config.yaml
n_experts: 32
router_score: "sigmoid"
router_bias: true
norm: "rmsnorm"
rope_theta: 10000.0
tie_word_embeddings: false
init_std_down: 0.0
beta1: 0.9
lr_head: 0.00684
warmup_steps: 401
batch_tokens: [65536, 131072, 262144]
Below are experts of layer 4 (counted from 0) of a mixture-of-experts language model. Rows are named router (the router's row for the expert), up (a neuron's input weights, with its number), down (a neuron's output weights, with its number) and show model dimensions 0-255. Each number is 128 + 32 x the weight over its row's rms, rounded and kept within 0 to 255. Numbers have three digits each.
Before each expert's rows: a language model's description of what the expert responds to; "comes after" lists some tokens at least twice as common just before its tokens as in all text. This comes from a sample of Wikipedia text that the model never trained on. Tokens count by the router's weight.

# expert 2
Word-initial name syllables. First syllable of a word or capitalized name, often after re-, con- or dis-, as in re-gre-ts, Ro-chester, E-mily, Na-than.
comes after: " re", " Re", " con", " dis", "p", " Con"
router:115135095047071092115099163093124130136157108162134117143185109107076133172150183094074124090161183065101065104130120156064103120133134140146142151114153172173131188127139133138129145111187135123128164129187111108085144144110137096118117158123149162128076127175134148128044213157134110142124108138164117103156098157140086149148069123113176185153092066149167085100076096167124090123128163117172184130101109174145094068180117155141116112123197131116152127100120134152112110119135049157114109160125192101125174147138122134204102134149137131172101090152132137168171120094091099060169136179139131097079127140103058151101124106155140142124182088146127134138124142127117199098143125106087083082123165151115111134125088145098072115138140163137096094108160100207137151085094158
up0:150149157146103108130113124106133153136120149132174131117198141214095097148097131127077132045126122145140167146160158095109119149121132078146118167146141146116050169118090125149145125119096160094077139097112171118087112105115145148143086144151188128146115113132064137155103159187119108153115135090113126077195137107134075157082110102142197138127125104176163175092096115137100144143153154058127091141097094093151124058110097123152112086139133079154171176088175141142182119138129167120173150173144086105155096150078100127157181093225189072194130179120158123127154165127125126067096181147122161148133132159161080127189093123078146127137128141119125193086111058094136094169151147129129142084148147163130068105110111099127107103160154092168174148099120087140167108181140091
down0:087133102147114103124152156119173071139083177098070130179134141119086137132114150137165088086142141108108139082096122084127115115186100166127156189118128178091129069133124087120143095120151120208122143182153123116083120108093169130113122188146110138172123088133102117156175121066147116114068066160145104120147108197129107106075075074123171093106109123151134161151136066136086206160130175086145136142117084157104068135073099140057168149133161207160145111149132106122121118123121157138149075108109135107130157089087114137145121139105099125077094181106126174112139203142069075113099155134113151159148109181175101100179125114110109153193138149118078185175110089119144162127130181165146126099105101138112155104118108076142112142184136079119184137160111123077129116164137056
up1:115096084168043060116118099084102169191147144140116098144124137131119082106082189105160138134038199044121101161150129145129126075120116155147129081143111164158095109147134150162154097121093119093080101099119138106151120084134149107143081109133114106115204138096100127095129133135134122157142135112148127155169134209132099240128073071169159144190119097088095119142109085105134145128118093137182112115098122126117111117153097131104124135134108156096160151104123151112103166092099113086151173182085067103142155095088164141144154116114103134125132104149124108062112177137116081080162078147129124152189120150146159106147086094113162184137110144143208166134124150116092093151144121120101133154140196111108119088073100137126189159116176108115105126207146131163134158103189073
down1:086147087168115145108132119140157094146172135144122138141102158127155172126062103158175130148146168185170169130098187109063173138124133139145180188194152154133063161157103080123116144103147155115113145124102144148149048146148150118094123109029098122150133117175072146085113125137151106152140129166107158147077103136180175181114163153168108134147081162062157154147113112149121159157154087058112119140134138129123132130184145122186160109153136153120129109141106134134090110170096124190100200127115115130095111158106123166109163147164084063054109143105147104132126077099170061133106133131112146125099099106127189125125050081145086069097149142171127124183118151149128118144123097171104078103137105161155164187160103175124168131114128093094130151125096142126162143055043107
up2:115189123162138087131061074160080110110143150150143067091164093125138152147131073103159139100145064105102113114131197081156158188156085143125078098131090113107126158052109149076181144114113151147172180119086122130121127129139168148121103151165085177085110108155107108130132144201090115154126133102118147085130142115155079122188123102077160096133153134092143083125082133140093115133116141147143128144140111116096108118128111104111123129124147112126178080127181146107093134168160158146096113214117114065082093150129175038062100091102138122221149125173140205125146191129136091115100084160078166180090104125100167152115125124096138151153068087123064112119161152142131164145133134149098137135090157147140158090067096101104115175160140141156064139087138115098160078109137158
down2:156154161134128125152108102122156159110161102162160117112108079099144051074150134129228188139080138104129068106095127142106134139100122099121119126090183170163091120074169119100215103171142141112132126181155111143083117132158131092106097127122150195140162158118182071153095131114148175130095094123128076159094104102145103122162132096136128147117137161170100135161136165129152117112224131143142062139184127157160138149048155136166110121199107113174119142077149176108108119090098132096106158126137099131145125139105083132106087198099149141151084083106158112162078127130074098088171154090066141121077093111085146105138107149074095164096140139100102091167144218168133144148226134126107159139118125121065117150139109156135096084098149143157141098099154157117123106141099112
up3:190160087117065138147098124133148130148128073125112075129049156146106198151105167180150116128123168200151139147157176123181138095113116103130167113106090120216109151124128108145152121098142162145154096185142176124120150095166156137156154127175176169120107145132094198144132118122106155151142137173142092115170136135092072132133111130148177109108151078123087126119069165124109135194150107117083102123133065172105152097180110087144140173120135061085137126114102088176121101078112095125136115090043164113123132074149155150132188113164177110195161101119153073117129171144138121104103148116163068139140131152140112115153152127113107120152146128077173203114214101141120126125114122145183102123126161129116140177113127129163081148152138126183147115086089166171130074138204196
down3:195133131143148149092065116112113070139138169119126161113138112139097108129099123135113088161169162131116162092166130183163071123137105142181097122163169142178152098146121115158119155133152175152103131231094115119145155120161125053120165114178144091105145152139104162114103132126148121163137080172150143114081103155077090117131124148174111078112131177139129110110091167131114098091138104123180135133136105089160159092098121133139132191136126117101191135141083088101075133123107154126148168098101182137088103055115076132063105140069157129088113176151059106087117151165151179173144121070171116124127115151162103056154171146158164152098139141097142154136183107136163127166170146210156062043138136136097096142173118194173133088143132084157136158162132120169126104073157082

# expert 28
Table headers and -er endings. Line breaks and table dividers, header words like Year, player, and -er/-ver pieces as in governors, severe, takeover.
comes after: "\n", "|", "---|---|---|---|", "|---|---|", "n", " Go"
router:118140090064105132141146163139165122117101140178182146166099155165102132118049135190164104084123153094146146064094105111112143111090076172091083102068075156115142122098104167182124076093155095078084126111103148080107139159116159128114117150139118133145150083123129089141102106135124155162142116136185080085175160144135074115102140096070099106130117123129121158133148123108118098140037100110133168180181128127170124150129092131149129128172131105122102193100104148116135161165170188093127155082145153161150093134125138107136135122157122161140119144122146142208183197120124082135125136186128146132124097125128100167155067132175103187152166065098108109060103130120192122135124104090209055112141140086102054071090129135150103099124185127136163104167127094089154123070147166
up1:104161150108134106103132196133142160123150107145130124105108177162023102110111140133089127151090106203124172134143098142083104131089097077152101116132149105126135087162113117119159133147093158133109062158084093127120135122128119118041158160188176117151126095163072101109139117084069067131145140153095194102164124131120120160096066102176119083169070109152156132100091125140084140093171151137125149144127165201175115131167042145111067126064123106109130117120119109104105155091159155124100162087088143146174182079112167123069144139164090157135108144144103106069244118104111116113113122128121115155168131161153090127185128152125090142117135094107062141112107167069102090141132130146069130147138136139133103150083141166108121140121213106122138125168132067112142110167171135
down1:133137096163105154087134124119162098168113133171153118116105159141100135187090089114086109089182107098120151204131148082133105144109099158141099073120074155167148087151103176120107133129170152098132114109133083125093108050128075145118100165174163110094139177123193144175105084108094116154085075123143152162130177073060082162058116113116102134162145136101131076117085088142154083124147119175162150101093175149117087121098183153167133168110087171158097131155134122062124098122128109115146095153087155153125090102135140161134154125116137084158114130182224155135131203109143150137074118061152123148177131137141137118218158155111173148134107150106180146148163109099151147142148095114082168081151093134132145133105203161211159120135139135126105122121092153109170169068130131
up2:163138132146109097123147168145183048094100135092154096103123150168069142096142093134149111134109160134144101123155097068092123160116103103112080138071160099169161105152147144159113135079091074119096084087100139163144120134155192144054137089170161132203137109131129143166138115066155085088120138144176094184147096164146089152086133111070099149138142162181151162123146133132143138105048190144163225157137117233139119096195156126143083176105131101130165104094142103112140122131166103103157132123138163159138139147158139141110110121155165161109116135088144133152158125129101087153153164166177161174157083129074112049116172181099136108071173105150065114125178142102130130109105068124155126115095185142139120139125118125148088124127100164123135174126119101111193132120190095
down2:067124183152187114107138097151152150089132054104111173173160096140126146131142147151121149172127107171152075139086168125122111067129114087153136141126156127106140151066073183136148091119127091177173142152088168174176123108155114102107116200138144117168105138099166155109128109133116067134181128164158088163070081096091149082100109110113110146075108143134093086108114141176172122099137093086148095138136194118137132143156100185093137162131144075107119102145110103139168102172137092158163114164117096123138161140135138137099076169105114112077066130194115077145095127184077076149192132120142120106098073116116124134102193149135134104112167047125134196127147114184138130067100110174163142186042081175126140116099104093180165152130146138161115145117150087171119115144102103
up3:139158172150123051119161130106086170137146114177128092126111096118100107110129027136122138144116057130161154083152121093141127097146165122077134083058125100129130113086127125162155105118099074176109127179074170126107138050103150106077088112114177132142094132157132180142090164105204157112080175147124175128188125173092086146142117108102166111173126083100119114151110139169141110162097174153178201131118128085025140128142125136146107102150130118136081161118152074170175074148154139098143127172071104129137107123084119121161113145145157183172156150046125136131110111117124073132142092116116063135143128140173131124172083149183118153117197146130202116085146152101124095135147136107131092151150150036105125114134147177119113115114133133116119076138123109122161157076153118
down3:085169151138079156104138066135163158112126129152135159076167103072117157117150164153143106152139119162117145089139114077115155148194133140104137093127090178124106138174139118187108073130148113113104146133079150033151104078099100066154126083095149104086121147100097127113154188089150144143108160111131163145065143100153117088104145167086169103100127114141077187123138114174105129150092106177178171158083098111135162141079119121075115120152139136148099167170129178171095087174179152174121084127111169138126145090103147156185085153185126139117086143138130123144111114071180102177142108131080101176118138105156156128150146155149076166104130196138077173127075111122134109161114092101133165174079070174111152074170089155186129071076131151105180167170139133115149106100142078
up4:115096085095162130118150170143111095133136117102084102115142138193117129159048133129188087149061118115167114122155111133051142098162140126105151123115149116145145130158135140132115080108098053140118075100190116077122056190135121116095112173135137143112081113099152073187147129144090142114097109143071044147131138147150126173164182114153138157115130132115172118209150131130143189112099038064134109095133156193125115146138132143152091142183097132139154134087131123183184148131112174078099156151103107108123101077105080089088112099132154123122072165159108140191170141117077104166109107101145113143071126119207137092167101135072129080165130090147152102149130087127124118140202132126130093077162178166096115100165162136115110122146137081163063117148135074128139150131124138
down4:142123132088091162141101090092189053114129134129183162151150149124119133197120217122066052118133139115151150156130149137135132157119100175085182139100115145142136162117142144106088145214152175120085169118110137100095161154135164112138174138097104142095088151139145152115147139112135184134154157126141191079120165118141141110134154142160057049106059108148107098112123098136123096062135127122114145141125172105129155142127151212072146052105159101096139121182163139129157148086102053190109085172113145140178105077072159076140190155127114111112109133106118134129158160129150061125097150172155188123131113122165115156141124112130139165138161159152107081107146131104114147121109117122070050108181110125143130109129097128073129106157069104185100092084072096101131089123135154

# expert 0
Mid-name u/h pieces, politics. Inner word pieces like u and h inside names (Vancouver, Fairhurst, Thug), plus political nouns such as government, Republic, military.
comes after: " |", "n", "d", "ver", "or", "u"
router:111135207160100086132101084164146137127099183097110146108181143126104092145079143086108105092084151105110111051166148163095168163131143171094081096134091176182152129142192120139148179153086160069162142113078142127186114162131151158069121110134103149124141120100095159240098173144132151134080169091162085125127139151115111116088136154114094171164178134116144155160154122107117119104102112148066162167127128106116098121136119116126152093158110132169130171119146131187169107097145126059109169080102152098120160150148165119179101183106183142110157189155108108085131145102206102121141154149102110122119135080122099162146141108146136052085114085135171068167047155179082111167109141092161119194186104118086094118126147123075109120173105090114151146114107148152125142119138131
up0:127123137120117082200138122165159098137127115120110112114130126187153100096161130107137145123125166148136088177140176195133108166084123131146147125104116129137093123179138131121143211133143131036195086132166077126100144145199159158149158080119117160067107098150152113105123164191073098132133101177126090121082135134118064117091141112089177137159178156084172124137142165129106112107062125092164094094119135111133133080165092109116112058134106124107139136085107104132141117128131107110084165080125024122052100082118144179067114141164143112137091188113121190157151160110178085092148182080131066153148120153129114185148087100131116088126089097144095118134201152144086142193129132129107150191149140112141102119098144096124110124117147121101144124058166109071145179131130142
down0:122085155178105154093145128125096153128100134119157155128105126186188103118141150114074124152115121126085138051090162137158067153147134087127130084125154150165099144138103161098148080101155105238106103088114091110120150131082065128162135126113103137167141169147096088199121102069070147126156115122148192117134116091096122059056122128121100103159107131100111144144083072132137151132118135105129170092072124135114077172103116122119142186120115113155105110111142115118181105085139113133161140150160120137087096032133055141109110174133104170118079112092172067121146127172163179132145157162182121090123113072052113193131115167163058087087108132155117100126168113138149090171180098164136149134171106090136143146154175113152143099141085136126134099129160175148129190101098092
up1:121099117115139082135142157102117092173136135179097115067153179161145040111123155082104143182162149141186159148160130123156076120159112084117117167097065149133141146130131119098136102093074131091122136120119154147117131171078191184120124113094139146121179114115080138149110148092082122134092149129167064129133156120109104137104114108114127123108162107109123136098164138138116122126102159159148166145125103207127077230167127065155107160141101136145125107118114073127131127134136095129104140118131150094146182064104134093120084134160099164155162139138124097137139133182124146122094136059155128142084135137119088146030104134055077062138070089104113074200076159108097096122118122100131155174167152122151106103161171119085102153168135152078147173102116163148253093150095145
down1:159127189115092145053117117169107154170157078139148083132121122120123069146065109130118143139170144124094101130102110132105142112139141142166108100085094069145107189087100184114089081166139105112129120156141105101179100206120102070191107203092142115159098132087150203086127120109120172136157151118141112130090146086093093114135065138209097097179199144122121123141152103149184172081122128172122081169082153130124136122141182112128152181142128159133156111060099126077147089206150114102134103169123071094137111133097129117181146177110114144144089150103141154114144117115156149142070177120116117156159136117155115079154110143122177160173134112102139115120092097102122131182151155106141067173110101121126052133136118060158127144113120099077163074175135130093094111106181085
up2:140144119131074106096133117165195106138119130132114127201071148157134128112125138092137104123136185131172141080185130204154078178149140205108162136080104142178077147097146127170143108112144116162076072156114112083108125057111102161048112113058194138124126179100143124132082115113117147131118142141108141141120114146143175155138101134138139080065154143098149090193116102119141140100137147192175173146099128175106074094125115053179143129130122107137157170114126135132153086123122166099094148094104170109158157106097166148152086148184116130116126143118149129128121152153128092168127124090073124155089145107106175098121092156192133071156161137174094147165118181152146148079132096095122089133127151153119171143090173195109133106146206061089194139141121167113093140208152122
down2:111101125104069104126111140135155137133108104105183118109170184122126161118119148130095151133113110129123102110136117114120129150129152057071095116178136106172155142142162086101133091108118112133143202132117103050147096108086115176077107205129105112127142167109123156126112117194062152171157167148143092146146086103124169099123148134138117201096137113085163155108156118119102190147184192129134121118213137014090184111081141167089159079131187140076147113101086158143133111191137141141163171127103097118103118098141103130126125095076086158178133144131140170133106149128133107108120166138069168135095142167129100101132102116183122166155139086067168114104083117141104110140119107162145082109138067172128180145144080105119085138123068094118179193158114191097107093074131100
up3:148133119079155128094096145114137094108070038117092118156045094112105079102130180194131121139074096135160104139110153105070133101153147162119130158108192159092143104139163131127150145101080047179171123089132136164149071181151117099165137130171110143152095148146121090203134133187118104143125153167170155174087121087093099125130144117083124189139142144109114104174172104151147127134102179109116134178118098166169112146140112081100136048127144137121145093107160071051113082166145146067108147090147113150116124103094227121111154138095103144140146149130068098125158089137097159100118135148106137101099155062160106139078150171090091146136163158058164105116087148096122201064162107133074164164145131120125121065126144148100113163132102078128101131130140111144112131129151131
down3:086076082131203094154171155095093139143153108112062162151119142093189154074124129126145121151189121141097127173098222159096121086125169131136119172162109136143167111078174131112121065040103107116154150095161133102097176150137144092203071086100133158096083147109165185125155113124134093116112114171131095132099099125123164147117130151144144101138111105089185126163103144164103224154153107114139065155116129160132174146147127144163116107119102163123136137091118101166145050135169172132116110173150154104070070152101143170107152106078139167115052134149101077121134102126087187200114127115123146119107118177115099109118129153110161119132155147140110165135060112101157118157145163103102088120077174151132142127137072119136097090158199083155139105113138209105120131116123143

# expert 12
Table numbers, ch pieces. Small numbers in table cells, scores and dates (8, 15, 29), and ch or Sch pieces in German or Slavic names (Lesch, Welsch).
comes after: " |", ";", " (", " 1", "–", " L"
router:151160172126063105072085103093063146163108102129132101092091164123133100125136157155143159128204131154155082042131136112080097134170110163111124149088169152157087127094099128136143176077082098114091167168107050116087121162137102095132111104212156176120089169112052105149158163149081122072064122072182066107144190093138126131152088130106118163110130129150075151124107105133095168104122142143133160144100124132199102166077088099154138168130122127133072162143126099120116071131091178075097116154156147140148108118142158098162161128099182168148127151122089095141144141126121128089113107130129127141149173120110154127113169146177066135152111094121087184168119088166136072106162115144138077126161192120101108108145145200090177182158100103122114073114134146141144125131175146
up1:159070148123176116146143126143065112148117123173158095138061094161087156096130117136113078081154140134110159125190104125134140167114068123078133123063027158128126073105129118100133094124122153150119073119108121132121104127139137145121090139174166059135145128102095129139182137076175192104150109155189165079141082110141109152124185123178113143132107111078152095212149114125131110092070166165136176184112126126165183151138123126114120120080179092175135125072176082155097145107168115134097196124148083144186163133121137073140142121139127071119111124079116177149136157200176131099193124138114095136101079155088077103145128102132089131113103100158143165085161100198105130088148108095179120117116148144129162096100124134159131178126182073097148141105116144126134108200137143
down1:087137118129192177128152131167052113172162172180108109124150152073140145174126112130095077109153089085143110127177144113090101131122117137136152082095108107113107156144079140075187190084129173132123106169138103130093175082168144117162127114085124137100164124129145146086128128189220186148086109102189120147149141136152067134145134089199112145088175095131164070167102180102146097133092113121156203116076175141168101120084169115115114098098145145141098103107158140140147113122118166133159112116175159097121188101084112151111108095115132160092126125095089195146120118179146147171171121089106134166134132112178139064151107160028096131106174145091115145121132120132131134136148151108085072176080164180150126129124124144120056070094131124140152090117137059107100124150092142
up2:111103106129091152130079120128140117143158071117126081130203104104121138160028197131142121149112108150056142142148153139148134114187115123132105102159051147123111160104104142133221153195103104107152182117176112114091115117148156112122107147143144116138092091183064171129145081135136134110157153116125110146119133137156088132118094097074124147171167151210110063157140155148125068129144121124180153153145125145111110125151128097177085128121137117140167155153129191116123079057109158090127126147125128119213136084101107074147123169180126137218147212102148188099140171124087066092099139108129097109144146096103108149136129099136090155161131122118103065115119111153118162068137132067111092157150084141102154146138153137074111097149140125123135118211105134132074154151168184
down2:063140062178110143130121145170067100112115217139126131113124200156123111195111173162125126200094117118136071115080099129132107160140121124142157147118074125160123068178117145086152114138121134131205172094061131151172132119190127118140114208103191075099103152107121128144148161160157116157162120130091102107136107131122127205148081126100195060162125169099194157149168146106102046167104132135159209119147113130125118117114142106166125096152161142167136146174159136138138119145079159127106156091129107149113118060063168157158117130153151163081159175137132164056156122100122128149143183132126098142128103137184149117216129147098150179096140133130132082113124149127157110135123136106080097139122132148097163159078088137163102093108089125119180149140081126105099099128126135
up3:117142123079104099174100095102140125129147089120143101065161138160149215117075213177175110146119143135132079187152146182091129103104103116110134104146127136085166094096129194112152143136092088105082157174141187157166150163132154133132156171139078175119151153111113135175119146140114148124080149093175112122104155203126093108101079103127113132141168145151108115146163102095094133126123155130187108185140129113164146109085138089127118164089111132110123161125126142130138126085164117080046132156076176115207148121132110046163138156158135147145096128097037187160140193124133080089125168126136094110120152135116107106098061124164213090096133089128080132097172171129134103110125119127108123150150178137132178108129088190138131114132156098082179093168111133092126079171181131
down3:106138163147147131139044101081097125142133135101198132088105106148122079101119109132125082201146134157154135165199084109129172152110168116153113154116161156075133070127161066091192147145139128118137196201113139112063129163160145094179104148100131126149098121113100167124142150161128111151108107132088150153144088131165104115095107122159113102103120141199180138174000120108046111139092097111110180112083148106097108108111087092090133078124120146110113157113159088092135100078157117127123134106174091155085145131105110104183185130161148114121115148115125117139090085098141188147098155095118166173115153127110149097141116097122107099169178148138117134154111109110121127067100045183120213078113129132132138193099166109089101084118144123163149116122068151146135147169138127
up4:108138129136058160142091123137122125189171113139160153065177150146102067166157074165144119067127196120137108115088104059121097157132135065104108127146051046126125138157122150168160183086137171117151116127163107122142095129103137167116156080121130118094144105092086137102188227182148140136191128129176146109098126178093081138097103107121101117123157140107096163105091127214135096134119124144100099106118071136145137123161095103147108104093130066099083136099162084128089144098145118189074161058149158122113141068129127161109136123134087130203109117145120119147126213148178084129100156134150120154098118112137097148113113083163144098153143081149126106084091142065113162113151120125190116124144138098157119142073127047119105139123121147127163119082136079125147124090185150
down4:123115088160100145143158109147195116133114078106156070136114117113124143143161141085159175067095106125137141109043150129197137131101181081159074179085189105154110128151139097142155099122092114180061181123161147123144163090194124152141160206103075148135153161086086160136061158128157140148161090134194153087169174125114125124130153131150177154147113169132078128108117041098161126151127176075118131106146168131138157098113132116100130072136159111121091180133121091149169104053105125106162148069159108090141140158127214140171163142158121122121117092153148093109081169163064094119112118158100133133107176101145111135088142110151142176106112130148123148123139091066169128092156168121150079115151127110126135124133161105157167085107137127194097097117131069130108064166158084

# expert 15
Auxiliary and copular verbs. Forms of be and have after subjects or modals (was, is, been, could have), including "be" piece of "best".
comes after: " was", " is", " it", " to", " It", " he"
router:146183110112165090166152166135120068114128071099156094128108103171101115137114132165063111109111122135192132138158096189129158138085073112127047088112163120138140145140162115152136164120068131091086175094150126109081153127049132162103168091201142118164126117154148219111137145113168084144109170089119112083174143095147072121168088056122143119143176177127165107076095161162108088150080140101120137168189114124077087144123103119207113133120166116092162143111140093122132043097130189179131162113171126126134163115119181075166095125182145077126131129096140203160164143127121138115122153134155153105135148132110080093088157143119140059159199135157084113110119120088132162152142077148112109139185128094134148129136147135058126133129150150115137120167147120169116159142134163
up1:130127112067067157151099119156139125116113115113105116101129121124070114173124021106159103140113154132169069167188071153166075087104102140135099164094161148136081110149128127168113085123145140195116076106161145206108106161104122154103117134135153085142124132120113178202133140133124089078081083097133168127153135071139096120134079129123115129128062102133106155119162099186138121166191133163126099171104153160138140158158096200107100158136118078158194148111093089103141123090085122127131121107116200120147116163140085105118099134212135119197118147103103096141115155075139104124143135141136117149102181117119114123122056104135061095122128129107197193090128110092100179118121111178202145174129121129128138141070150088151102138138184113091147104107127090128140211133137165
down1:113158157194103061082145098126108081175105122080100164105106093151108144109122118136171149155155147112122066137095097133108118161163179148162105135155165101145199147115129083109151145169152179182132143144142198116110084117074075166174130096102119141131093140134078149078161168121127105153141150120094095154095119187118148141142159177107087117125090153093180120135114131113231088075089163110109131148140082146068118156137101117124088094104131144109124159103128150115165130097151121199135073147120120111176105070198134119084106101089177102124102172092123141139181089129132141183183145117126120131118135137097172087190086087076160157117171135128086123124115089080087136150211118132089096146119162162115114177166123147155151129138102153199089137136107192067145157140095171
up2:143165120106150121133099134176177132174144085100177101109150099137120111052158156151153157117110095070160102069144089052141122075145098148189095063093090155106079106161132128164161149114152170117126114138170138130141154194125122145087159174173065112163151155129129109092132115146112105107127126211145165135080081082131062113113088082122174117111076114120130167124138111163128110115091118114144107154144167182167125181153081180170135151136182064151107148076148093127167114099158080116108175075146100120155112112114132121126121157142044108197070182141079131112227115129122140146134157132158132142102122158162093129117066127138078152176146121086124165113129116118154123096118067139130050118116143076121166154096178126122140103139146113127069118136186081109110115137116151
down2:095124158136119160133155161147106075138089129133139117133157109144107113162111116092100078088160117156112147200081130138105157123082122082123110161091124118122118079063107114159101168206143127150099123183159120148181114144166117098086121131143089151137091105152127104154197080090193151112114145178097197127160142167161084130123128136172098129104141167218104079134153023128123092118132108101146146129127125147137152135218094122159104110165132143102123158154167159151116110125145151151136145165114171216117133095143117114151159181103137109162124105134144161109112163118153170132056099169193139120142102216169127138147082093116144119120099120082171098128177076124159148111126129133184118161145122114130121228092120028129108098105122133118117132119208077114114118177105129
up3:151175116087120094143146094114116083130120102152115106115089107122118162078127138131192108147195165119126141128112112139134084126154137157078123172110184192160125115108119162135176138086152116107121094146155142134138140117107121098097164198129128104091116149117135135198106113102120111102119078152146102143154063149151105124099151133122098184111131150092136194151156069140155171056087110119124160208130127134159125139162124137143076180125115127175093111122087177085130103099134077106064136091096089094153176119156096077118143109092109139110099134208067166167104151054091043133125153144158189114086150174160141156119152146117073091132078089120196147113063131146082107173185101103137099037117126174122067069132145141160119097129120131158140094108162154181150139085134141
down3:153166097085078153159103134118137118089163115123113164164088101106078154145163066180160139062173140137130113182090087105154136102128084120126170117142139115147158136137096086126097092069190185044198167143085140126175161122127139117135107149094156120142106108114123233106082133142156110117140115099095084138136134165127091134111141155132104121176107119099106155157113113097112132117147096106132086138118186113138113138047197103059187143121169143115114130138110149084058159135113105156138147106136166119107164114120110154113088189077129108091109109062129088190151116152132114138160196019130094159128110121123127177182165167175124135100170092157148120129060110129137112131081096093135118095132132137161108172174197088166169137104112124093092146152131165098163165155111131
up4:129151091101025098174094073137147146079137155106107133041189101147118103133146036143102049166127151109158130132159111106108063130124119121171100134082133126164110145134102135181143183111091140182094126109133154180141091167121160150129086171130134121108089151142100171131128184158096139120111167175114103109112183134114102117135128114118177139143083142124158134150125126159142175135141103115119128117088179163150108085193119133131052116160094037130108127135118185189106101136155148101077139188148176118175095168110174079117161116116249124175037138127153097166139160107138141116121173131158115140136164113100116140127163106128078135171121122118116106112084131108166199154154081119146140146134141116083131118103113128109160151158181130106161112122146126135133120168135204
down4:099105074144068149150156111142109168111141153110183174116135172133057091141102117158125126172130131121125158126135120101147098083128132153186112108164175143117099101128122127157082136102095127109061108095069139048147113120135141108135039115098133124087074123121143108108101184105163083133123123140134131147101123075143182122113112129128159108124079062051090176137123149100131230142149153154150141062156156132071057143117135142068103144134077117053110150148135156155150131152132136082051128155180101133148161118104118102091195093125097154129058154075157128176079205108180158145123114124149091105156132121144122111040120124184106174146113115097142107170072186121128149111134122119106113092105138201101081088142113123169131111169127110129118135126113134133109115084167160

# expert 6
Coordinating conjunctions, articles. Mid-sentence function words, chiefly and, or, but, the, as, while, after commas or prepositions; also "or" in "Country of origin".
comes after: ",", " in", " of", " on", " from", " and"
router:155139153137144112180140110164138160139073025118164089143130118141097132122124085131170098115132163106112131139112121095126097085109121135149123175094092095157110098100107129136145171050139092083114078133134154096137166146152135134132165120138115156169147144198122158140109108173139105117177096033114130146079114091113123135082159083176177119192182164148150083102130147098093162085159080144105116115130065163130116184050098170181128054141105117117106136124146114158114099142144156093166154076078175138103188113143153117119138151195083105179120156130086101186177100117140126123171207132102114163121117100083140122084123111098119093066147125112138155084089135104101145092095142108104136103138142119108112098088120169038107162167112082075148083177175090130166099141155106
up1:140099164106145134141118092083112155168216122102154144145136172163095159083113154109196092120109097084148186158087108111161145094127135128157088171137091102133111139193182180209155134085126079033115104122092105125094087075114122126136159119146144165136105077162115128127119155126125108118073151149133081112170130107143118120052130148117142136130180139108075166085150084137144100113122124126100147158174119142163177120087116112124130147083171115103073144119086129186102119156149107172098108099111073098137119123175128072109144076088142193123079081129138181134167178148138071112117086112137171139137155128116081177128089141090099145127141114143130139159126154110056144075080142070104120102170121131061140138075087187086147122185090064158085108110147105123167092133166095
down1:101124097149172076146188118069125049104112172184115126143145119165122099156178138146131171156136122206184154143132119079185097177094076118117112152186119141206117122135082138063076129183128143129173134141194113105143168082103098175133139150156101132116151177094131158098070114097125129179128090074126135178128202065153118141136054113075152131148163119083171190119055168101129090099134126119159125130112104134121141149119085102109151097154116138107124164126132146127122122175134164128079140118115119095121129090118105112126146096113198132170178119149181175114111137136166123126102115106160096110107115164157220175070125177108087107138152097090145134137122184135161094159133138153144143101117092140210103125178154063125188131129132124142136107108136098066135115155118158
up2:114043196157161140097160093153091144115134138127117104150134103119117060128116195175148143087163164101125154156149111188149116142116109129195153147125100025115137160155089131095167163128140097093160127132094137189131133148095139134158184101100183114126165188044136082143128141150129111127144160057166119162088101097119078111093123118141156088165123175116130115120083145126143127142117110130093135080115062140109169123084117122133158133093163147163163112086153101072075124147141149105136123099088085058167160063121119144138148159099088162112156174128122120179163109134106072080162136092114111142143177184178128097052041133140134069125156142157145128118133162095091099073186127108081123156145163084134124132089139168072138130134114133102100141136107131146167171089171089
down2:170108060131142141103172047101118079109125142112085139148099127125096068138109106163137094113125146225129138191114146106150164137112164147072154119096126078058140111119135141130113167110136144125078122100140206116162080136116134116077084158124183161145177145165131108137145163156097118170219156118122150134102107097115158058149075156123163087116116113113125144113096102071142146130110104157154122065191196168113112110155098119145121155129103155094154126149038162113126141090107087093139113104112140130139162121137131113107164201151179175200155118121107169058085090048174135155124149099162158073103145099141083136155136124113106208111113182075169142173099104100098133119180100122155096144116124104097099142100128117109119144129172109095136148158125069137138149141114162
up3:174137171091069113186123184122143146121124119131103093132090166131099141108165165112105124074137107134117114149181095107115094129139156139095169137099173099188097154063134113129151169145111127155075115117138104136127119153178086165132034155230137197138102170147132122185110137179203179109133159095115108164126204136161094142158147167144079128113147171197150114172178121126160106080124137120083117184129068195137126148105116108087163138162146085173140153154145104112139155128098184130121109158121133085083125124109158120138120120147139123188138149065151178132165122095147121129081131123104120130083154180151138122146173146136062122136119127158126102147145109146127141133143137134190116097123087170130149155087107183174079143129177081198109109133162102089138049092168192
down3:135083087125152117139152098092094132167194192146115106153118133157097112147107112073107154155056113135138150142131119138110135147186097143112126090129137147174072062108161133128154110139126183123110081083169095165126088148139155171176042145117151141044114160158093118141112113126178140063130143136124124212146116119163081126092132158121082135086137128182182149180146055070123117086135175171084158107131124129137101171162126137110143176117171172144140138168131152099143153150128169119110104132088082123198141058079127107146152140107108089127143180055118175121066171101120080122122112103120140137140127126151088117135149145120133150144182153116086057130112182091106127145166102142149213138132080156121092154095087183130097122176127130152156125173112148084104123058149178
up4:143109095099081147125095103180131086124142117111135105121153134145107096158168097138133153074192177059148114115161084089130166124100155120097108151124199140114102137136115165207151124107099157090085055093165142198111148089110159164129052170185174092103164092176100130143064142073136104112123138106053167118103086175135087139122092149173107106134136133126122092081059107126142092157112095131095161141097130134105118164150106165185118133142155089097121181182152118194170168144135162100068176126053177146175153106130161136144180118133100162177140098141136091107150109094137101129081124088170115140106133157117147095107155157110070130143141131133171139087108133116168123089163115120191098081145130107101143181090127103153109126151158139092170032132127130126145095084169148
down4:147145113140094167152159147118124100119160111078141125153113152198125159188107086108125104168146115097085099145104182135120063137097092087157109142116180105114150106128166129125144137172173172126113108132191109102083102168165097069085128155090165121125144121093096130140097031157187159163145111111105126112119044097120134136127189129162124156091114172170144122100135119078126165105133101134138147101126121166132041122127119155169145121169150137157143160191169142121167122131127170119091123086113165143062147140070153120136175144146150173191151109108133190052143102175146098112100108115090187086090096099132170120140104094132139153157097183165086192129061128121121196066088191184161081149109103098171098124119148092114116152133185125132112160170107157138125135137166077